config = dict(
    n_layer=13,
    d_model=128,
    n_experts=160,
    experts_per_token=4,
    d_expert=32,
    d_shared_expert=64,
    activation='swiglu',
    moe_layers=[1, 2, 3, 4, 5, 6, 7, 8, 9, 10, 11, 12],
    router_score='softmax',
    normalize_top_k=True,
    routed_scale=2.5,
    balance_loss=0.00428,
    balance_bias=False,
    router_z_loss=0.001,
    router_bias=True,
    init_std_router=0.0195,
    lr_router=0.00417,
    n_head=4,
    n_kv_head=4,
    head_dim=32,
    vocab_size=2394,
    norm='rmsnorm',
    norm_place='pre',
    norm_eps=1e-05,
    positions='rope',
    rope_base=10000.0,
    rope_fraction=1.0,
    qk_norm=False,
    attn_scale=0.177,
    tie_embeddings=False,
    parallel_block=False,
    init='uniform',
    init_std_qkv=0.078,
    init_std_o=0.0153,
    init_std_up=0.078,
    init_std_down=0.0153,
    optimizer='adamw',
    lr=0.00339,
    lr_mult_o=0.803,
    beta1=0.9,
    beta2=0.95,
    lr_head=0.0104,
    warmup_steps=264,
    schedule='wsd',
    decay_fraction=0.943,
    decay_shape='linear',
    final_lr_fraction=0.0,
    batch_tokens=131072,
    seq_len=512,
    doc_mask=True,
    train_tokens=602000000,
    steps=4593,
    dataset='wikipedia_en',
)
Below are experts of layer 9 (counted from 0) of a mixture-of-experts language model. Rows are named router (the router's row for the expert), gate (a neuron's input weights, with its number), up (a neuron's input weights, with its number), down (a neuron's output weights, with its number) and show model dimensions 0-127. Each number is 200 + 30 x the weight over its row's rms, rounded and kept within 0 to 999.
After each expert's rows: "comes after" lists some tokens at least twice as common just before its tokens as in all text; "gets" lists some tokens that make up at least twice as much of what it gets as of all text. This comes from a sample of Wikipedia text that the model never trained on. Tokens count by the router's weight.

# expert 4
router,219,201,199,211,255,147,195,176,168,165,168,241,224,226,241,225,223,218,182,210,213,196,238,213,199,212,218,193,224,234,217,162,158,135,200,139,190,183,148,213,192,202,172,204,171,205,193,161,206,141,208,210,229,196,178,210,211,162,162,168,227,196,222,220,221,192,207,198,197,205,241,218,163,203,186,138,228,258,205,161,195,169,211,193,133,139,215,237,233,247,178,230,232,248,223,219,202,183,178,178,161,243,147,206,198,171,170,190,201,208,167,209,271,209,180,181,204,195,277,256,211,188,195,176,269,205,215,220
gate0,217,247,180,294,211,209,216,140,200,140,239,219,184,204,252,230,185,214,203,232,221,204,168,205,165,236,193,168,203,199,172,226,192,188,204,179,171,165,210,245,216,244,211,213,132,214,208,160,201,174,227,200,181,180,176,164,223,204,185,206,167,227,250,227,205,206,157,152,120,179,179,208,174,259,221,180,167,201,184,157,205,220,173,193,184,229,195,186,212,186,217,179,220,206,189,173,186,222,232,223,240,202,158,219,160,178,206,210,210,195,171,168,158,177,271,259,179,160,147,168,247,161,187,169,224,229,170,205
up0,166,204,204,207,230,198,181,188,200,201,185,180,218,166,205,252,228,242,207,175,167,174,208,164,232,197,178,193,244,244,218,192,178,181,174,176,194,193,187,205,203,235,194,168,136,256,173,175,167,163,228,254,249,180,187,206,193,175,248,184,170,255,229,195,154,231,203,154,135,189,164,217,179,234,203,234,178,227,194,133,210,245,231,217,139,199,188,207,221,175,154,197,216,171,147,216,223,255,168,150,204,267,125,156,209,189,188,218,192,209,219,242,181,152,220,227,159,185,194,201,221,172,166,224,217,194,198,194
down0,194,179,218,199,209,218,231,217,188,198,205,222,181,147,181,161,259,226,214,308,192,208,199,196,202,211,154,195,212,164,236,200,188,204,227,268,206,193,220,187,157,198,214,163,235,190,189,202,159,168,197,234,230,266,212,198,176,207,265,218,231,221,204,162,204,224,191,160,155,207,228,211,154,157,226,260,203,243,196,212,160,216,224,184,195,170,215,254,169,171,163,224,248,222,193,254,210,175,193,135,226,171,224,186,209,219,191,173,261,207,247,189,216,239,197,179,182,244,211,146,212,192,175,199,214,206,249,211
comes after: ".\n\n", " |\n\n", "\n\n", ")\n\n", ").\n\n", "s"
gets: "\n\n", "==", ".\n\n", " re", "===", " |\n\n"

# expert 83
router,218,176,189,211,232,181,178,196,194,199,224,264,203,212,222,185,234,201,167,255,225,205,232,190,188,221,229,246,173,223,257,196,185,188,196,171,186,189,181,212,183,214,141,226,193,210,216,191,235,174,184,205,245,248,170,209,206,201,175,197,228,161,229,212,194,230,223,226,184,219,229,206,241,224,188,193,191,221,142,162,174,154,199,156,185,164,202,238,192,249,127,245,270,264,205,172,196,179,202,152,168,267,153,202,171,166,111,173,176,214,177,181,226,212,152,198,224,250,257,198,214,181,209,180,207,202,220,216
gate0,176,244,200,221,210,175,120,223,190,176,187,225,163,212,197,166,188,250,168,174,217,184,159,208,265,247,218,225,172,211,244,181,199,216,234,193,243,156,157,204,229,218,103,228,180,232,244,244,207,190,183,158,221,193,206,192,203,193,205,212,248,170,193,193,230,191,228,199,184,212,147,180,228,192,143,202,153,230,233,180,223,177,191,272,204,181,191,218,174,200,192,174,238,242,219,172,160,188,231,163,227,209,176,195,235,212,194,189,230,171,182,178,131,228,153,189,180,189,182,212,217,185,190,147,249,218,197,164
up0,173,211,186,254,238,233,250,217,156,243,212,226,255,189,208,170,177,177,175,215,186,182,203,196,135,206,225,146,185,185,192,176,162,206,166,196,209,191,182,163,255,236,205,223,203,201,172,144,212,209,231,202,209,227,177,253,199,248,189,153,199,178,206,163,139,194,179,258,205,167,204,180,212,203,205,157,180,239,228,233,210,231,203,137,192,191,180,225,178,188,200,198,242,197,181,251,234,161,210,149,127,242,185,170,191,171,261,212,168,215,206,200,215,159,180,189,236,223,187,212,176,222,213,233,175,201,182,282
down0,233,203,196,229,201,169,257,218,229,146,239,167,251,212,198,213,208,246,140,257,216,165,201,215,166,204,181,228,181,207,248,154,202,218,196,196,158,223,162,224,183,180,199,182,197,200,260,219,175,205,140,227,190,195,216,188,182,258,189,226,164,202,173,213,237,191,213,202,243,174,204,186,202,246,235,230,221,202,222,170,236,179,193,257,167,151,186,227,221,156,225,220,156,159,208,223,201,212,247,194,195,254,203,159,163,182,174,163,257,171,273,215,218,179,240,181,164,189,212,199,156,196,178,194,160,202,258,208
comes after: " M", " A", " T", "M", "A", "á"
gets: "an", "on", "ak", "n", "en", " United"

# expert 42
router,243,247,158,235,287,154,203,166,202,157,242,258,212,203,212,212,212,224,118,245,205,218,216,200,173,204,192,238,187,226,222,174,193,190,191,188,176,135,153,201,191,242,193,247,152,218,237,188,193,170,233,145,234,229,178,209,227,168,184,171,238,161,206,192,214,207,212,221,172,232,229,221,175,192,204,173,207,230,162,195,224,175,170,182,162,179,188,247,216,187,166,238,233,204,183,202,189,193,177,179,207,225,199,214,164,192,119,240,206,224,181,177,211,218,169,205,227,276,248,219,219,173,224,172,195,204,231,207
gate0,218,181,187,206,206,137,199,219,221,224,194,241,118,180,174,193,225,131,147,237,249,256,185,267,153,217,217,228,191,214,196,143,211,163,221,208,195,181,184,206,177,240,205,205,200,189,180,144,181,234,216,215,214,212,207,202,236,198,252,209,202,165,214,157,217,163,173,209,214,173,174,265,224,218,197,194,166,199,236,208,158,209,226,170,181,187,235,177,155,204,246,190,206,229,187,172,223,208,226,236,201,221,203,195,219,176,229,190,213,204,213,183,171,116,181,214,248,222,193,183,198,131,222,215,210,282,174,178
up0,198,181,166,201,192,259,195,194,187,218,236,209,209,182,178,199,182,215,209,209,230,192,224,138,252,251,241,166,226,229,167,247,128,147,183,190,234,196,202,222,214,195,212,204,191,292,255,145,201,181,189,171,220,221,198,183,248,205,181,232,249,180,177,189,195,249,249,215,185,243,169,237,185,200,221,185,151,128,210,153,170,230,217,225,201,184,234,180,170,130,223,236,158,238,213,240,233,191,191,206,239,211,159,181,193,189,157,239,198,211,178,171,191,247,222,206,223,213,227,227,216,177,213,200,212,204,190,199
down0,203,193,174,183,216,229,250,137,213,179,236,196,216,182,227,206,167,235,215,262,185,164,184,163,176,194,194,125,254,233,233,189,214,130,197,183,235,141,205,241,203,158,175,178,229,212,183,178,206,179,201,188,185,201,219,157,181,172,140,207,184,172,192,206,223,136,217,209,216,183,195,158,181,252,202,144,187,166,215,224,195,192,210,219,181,227,170,194,132,192,164,218,193,180,204,254,260,215,205,213,242,170,192,171,127,228,200,247,200,191,170,151,231,158,198,166,153,173,180,174,207,188,214,216,170,187,205,182
comes after: "1", "4", "6", "3", "2", "0"
gets: ",", ".", " |", "–", "),", ";"

# expert 38
router,248,217,146,228,225,187,154,160,145,214,264,237,173,202,221,234,209,187,174,215,260,205,233,199,170,185,227,228,230,232,208,200,209,158,215,202,212,220,156,221,156,229,168,240,123,202,205,196,256,181,231,167,191,227,167,229,222,192,213,204,225,211,209,279,249,208,218,227,156,210,198,205,202,180,175,214,235,237,176,165,233,181,165,176,200,214,225,229,240,206,189,219,206,215,203,200,216,136,216,194,188,266,194,213,172,169,145,191,188,206,176,178,247,250,208,201,223,220,225,197,190,171,251,173,220,243,245,237
gate0,247,203,268,224,206,217,240,183,174,191,178,216,186,218,162,218,177,158,168,253,181,216,202,199,205,239,184,183,249,252,189,192,182,195,229,180,244,190,206,169,188,243,165,197,228,228,204,185,210,196,225,213,223,213,229,189,176,205,162,190,215,207,172,194,192,222,223,203,217,224,184,187,267,191,155,185,192,165,222,167,214,246,227,215,229,191,220,224,156,212,220,213,186,200,179,248,215,243,182,200,161,214,154,201,213,222,218,214,167,273,137,262,274,285,225,208,211,188,264,157,231,160,157,166,193,230,228,232
up0,145,201,239,148,210,191,216,179,177,176,137,210,166,225,166,211,184,213,231,181,240,226,239,183,187,199,211,264,203,141,165,175,235,208,237,198,203,241,217,242,196,207,199,173,221,211,179,173,206,150,223,223,121,133,214,189,241,197,199,203,175,185,204,173,212,175,138,253,198,231,242,171,212,249,221,215,206,237,189,227,222,174,197,215,133,195,203,168,191,192,204,240,230,166,174,221,179,177,210,187,216,163,168,197,222,194,214,200,173,137,214,198,190,180,233,168,148,199,173,240,224,211,197,160,245,180,278,203
down0,216,162,207,272,149,142,151,161,204,224,215,225,201,218,193,194,241,191,190,219,186,226,188,229,258,206,226,180,228,219,172,212,213,174,185,191,188,236,151,180,204,186,194,174,194,175,169,163,224,201,243,139,168,184,186,202,233,191,161,163,187,149,210,200,195,226,156,219,257,188,256,206,187,254,189,216,173,202,209,216,160,235,152,243,178,221,196,224,212,216,236,220,259,246,239,221,235,231,195,128,198,186,240,174,203,241,177,229,191,208,172,179,165,198,181,239,140,243,235,181,224,215,212,240,167,234,217,187
comes after: " st", " b", " g", " St", " B", " Sh"
gets: "ar", "t", "an", "art", "ock", "or"

# expert 71
router,204,209,174,206,259,165,222,167,185,200,226,244,189,232,243,212,193,217,149,221,215,226,236,182,218,240,209,232,178,245,246,155,183,193,195,192,180,139,140,211,142,160,180,234,170,275,202,141,222,174,266,190,193,237,185,201,176,193,159,182,210,181,222,207,209,187,240,240,184,196,238,215,213,162,230,184,175,227,194,189,211,185,209,190,158,130,202,261,231,252,183,194,225,209,216,175,177,148,193,203,190,251,148,215,183,223,123,191,191,184,179,214,208,254,198,195,221,234,222,239,183,204,196,178,209,218,218,185
gate0,198,225,217,184,210,208,223,198,195,179,220,237,208,177,213,201,178,223,249,227,183,229,231,218,156,273,289,212,205,259,244,204,168,183,217,175,169,186,188,202,197,193,194,205,186,262,187,150,153,166,241,208,216,143,133,167,264,200,128,207,243,183,224,208,194,246,236,161,211,175,227,229,224,227,240,219,191,241,214,173,190,216,191,145,210,221,194,219,165,198,241,211,153,185,264,222,203,165,194,175,194,197,224,173,237,159,174,235,219,232,230,183,207,216,192,201,183,176,179,195,135,206,200,192,201,234,228,209
up0,194,202,254,178,219,194,176,214,166,220,224,248,246,203,280,172,177,186,209,178,222,189,287,170,193,209,251,204,167,209,188,196,187,210,164,191,214,197,216,212,223,148,194,171,174,237,198,151,137,206,236,199,194,180,129,209,239,215,195,231,198,241,229,214,176,168,213,182,214,196,209,183,230,195,231,222,209,266,269,147,206,220,143,147,171,217,158,236,162,188,249,184,175,183,209,173,235,167,208,193,199,169,199,174,222,194,190,199,201,213,260,249,201,217,188,189,186,141,167,185,149,176,235,187,191,192,224,211
down0,133,230,181,219,182,251,205,209,240,232,218,224,188,132,198,186,151,226,223,162,214,209,201,229,201,216,152,175,214,170,211,208,225,241,217,205,238,216,230,226,237,151,255,164,187,229,191,195,232,182,227,237,213,247,195,198,227,195,206,225,152,196,198,222,207,190,273,204,179,142,162,161,250,202,172,148,240,198,154,192,205,183,167,225,203,209,141,213,208,156,201,149,179,192,234,181,247,230,235,255,187,220,231,182,244,160,166,193,227,182,222,205,179,190,249,193,167,150,172,191,201,209,224,199,193,241,208,243
comes after: " N", " M", ",", " m", "}", " K"
gets: "/", ",", " where", "\\", " \\", " while"